Weights of a small mixture-of-experts language model, trained from scratch on English Wikipedia: 6499 steps.
Below are experts of layer 6 (counted from 0) of a mixture-of-experts language model. Rows are named router (the router's row for the expert), gate (a neuron's input weights, with its number), up (a neuron's input weights, with its number) and show model dimensions 0-191. Each number is 128 + 24 x the weight over its row's rms, rounded and kept within 0 to 255. Numbers have three digits each.
Before each expert's rows: "comes after" lists some tokens at least twice as common just before its tokens as in all text; "mostly gets" lists some tokens that are sent to it at least half of the time. This comes from a sample of Wikipedia text that the model never trained on. Tokens count by the router's weight.

# expert 1
comes after: "\n", " was", "3", "4", "18", "8"
mostly gets: "-", "| ", "- ", ", ", " in ", " January "
router:078115092192105131163131117121163134128111128114129134149159103083142148143099116121190123127128142121139132114121121139095137167164126148147110137124172142123103109119141155118132117150156156121106088140131087143107150126094150131150116109141123145106130125123141087111089161125104132103150114147088140149092134109140126135149131142140115143103111145102111145125092114171078103157143138132123107129128111118131143160165141114133101138115145161117103163122095172112141113101131104118125146118156142132079118146143147146143112102125125130081150076129098112114122115150143109126
gate6:130134172084089113106134136130122151105148144182086136094092109155129118111113093125102124136106157160136135134121135088141158141159128119129137122142085146143110093181074125088142140146173120117135131118128144098134126106136163092135117095137134127138119171097145151111112101129178125094120139142098152140100102111126108140166155150153120093125158121145143088132113146123120118138122095091176142103097145138105139114144098111165115140136131134115168160119115155140130118136130167099180136168118110145101120118156100115107158120134088107134127126101098098171124072155129148182
up6:172144169081164150082146120110136124104137124146104147132116105149117143108103138125104133125123128123114165157132129117125139130154154115133167115105101169139117145155116096098157125153127111092140122113084113147125097144136139109176107128160163137095146171103114119127102130115169160126089103126100131130097156128149118130103162115125117120140073121143106123126115138144121139165139101087141122124135122139116165130129116116134131133109145109117131141130061134129143125117158169109133133113144132203102108113142119174126143151128151124111102123111111145151152111137154153166

# expert 14
comes after: " ", ", ", " | ", " (", " in ", "| "
mostly gets: "2", "1", "5", "77", "6", "7"
router:118115137119156120131164130100123139123143123139163103126135147139158118162105132122098100116132116133079108134158126110131140092105115143146129104176142144137104109127121134100092116161152148097151127105106078124140129094100109120125106159132144115138127158118087079111113147125103144137099148133114117144115109142097148118122095129133135122148153159131141106135167123111149133119123108139113111111122118133147123113116111106153184150107176121185095129114124172149096071132127151153109142115186139143147130130126122130121125089145111137094128113121141131121131114115074136089
gate6:118129142100114099140083182066114135113131080113179139113139114169086147133173127130129102116134162108106070137146130117138088128091086159143154155121126130174137118124130097170115115135162193113137108168145075137139133109123091090109112092109165083106164106119089140132155111144172179122109113090127150162088075107131144115086112148121117097179130103188118168145165128158145159119121129132077098172183146131107116091115117147112114109144108098096108062158142180103105096117132138106115137122157124152147098123130120156181100117124160114118105121098134141086149104066120157105
up6:134167163113120079103163120070131105111114116106171088140083109118141095092144120139095102124103121110112117112157144126163122142123093132175139120095116130126126121115133103150123118068143165162150137129162112121071138112189155132088132127103122106126116093124109155143122122145125135130075087120130120142065109112120158075150141177122092105154092109120132151104148118147124160093094114138130164162156133129115110120126109148165093137137152132155141127143120166121120125071124113086094149121153151126112130139140105151165105141137127095137112096144087165114087129068080174112

# expert 9
comes after: "1", "2", "'s", ":", " a", " his"
mostly gets: " song", "977", " brother", " son", "971", "001"
router:167146095080095121092155123153126151141109123105161117084117159171136089151145146181150129147114083128118121115139145111144120113123143146153138096116137140117079131155090137127147142130123112160129116127164127124136137148108145129127085168128099098103185102107120148120178110113080094071108106122135151100138137115099115092129103061124106119156152128090118114099107105095118148142159151098129148126134175174155101121116173072117137144132123144063134141148107112169120141140106087132142123146110142087122131114107089138152123109169162130095137137129158117149116115133162125117
gate6:147163126124084137162117115126144109131149152124099098110109102118165158135130106068144151133141115080169149160133114107133147144101159140142156150104125130132150154136098147147111174147092094122139160167110079126106145148187121142155102128131100126139140163099172152121088127119090110133151080143109190119102115145106154098142086124110120169100115139162135074119134130117117151166116154136073155094105086153153152111128147139156122158070121163136144131111168133118098096128187125148123101125096141137085126088112156116162137128104112119121129134133097158110075124135119086112
up6:142139146098116108175125131075123098141134143099111118082136115131179157132143139068144163140104138110158146125131113104127114166125157132136171124156111114145135147179083172143100175098114112179129140167120117123114143169128165137115123156120110166116140121079153154101133141131143120102103102118131152115128088146126095140117084133103181116100087133158110112117144128111101147142141130148117155102125117135147143091106110131151121166089121151124115116092143114168125133146156130166093071140132165106098119131110146157149101102081136127134102128126111110089108143123120134084

# expert 6
comes after: ".", ")", " |", "==", " =", "\n\n"
mostly gets: "\n", "\n\n", " \"M", " |  | C", " p", ", p"
router:090183151102156095160098129145127135123145097096155118093097111149144174179136146099124150113107135150098138134128164128127135154135143135114146141112118150111145139135123151115120138126132133198111181157137123144124108149118123187134118126134122154130155139122116105128136088069135140126119074149102114121101136113148159130125139111140123100137107070090087155127128119113091128158153130124113141136107142138126187129131173137103132136136093136190132103122110145127087116150093147081191125150158121128140164103125175184154126133095124094101109101140128143112121124115137146148
gate6:086137080104119128168148143138145109163094115120065200142116117144157079155145172120165140140121142119131132097159133114175136112112156105161150108175084113187117144161152108128127154149105119123120139158121104137130151150115193127154093128132153119120150132136135123122171177111111104141101112161114117119147092110110171137151115086167130151102129150120136156130103138140100122119108104137135106130181148144110121106094136120108130106150118143128114169134115180146167168109147152124137142132120115112068129109091161131114112158125135094106129153145166166137122127142097111102
up6:128173120125139114119140127103119144119153143109087177137124121113112066154117149086150148149120133121125140065179164098158084143156151133175128145168105159166165150106163146102162150141173116150154168144121139141132160164127187118143112136132129135158128127137130112124127170143120095104076110149125122138152103082125103131143159101130149161074081118154126125140132172159134119182141123127134129102147133117105121127115136133082139126153109132122108135137082141135125166135141138103104180083138115108119118101110121144125151162121128091098137133132132139176144120160083093149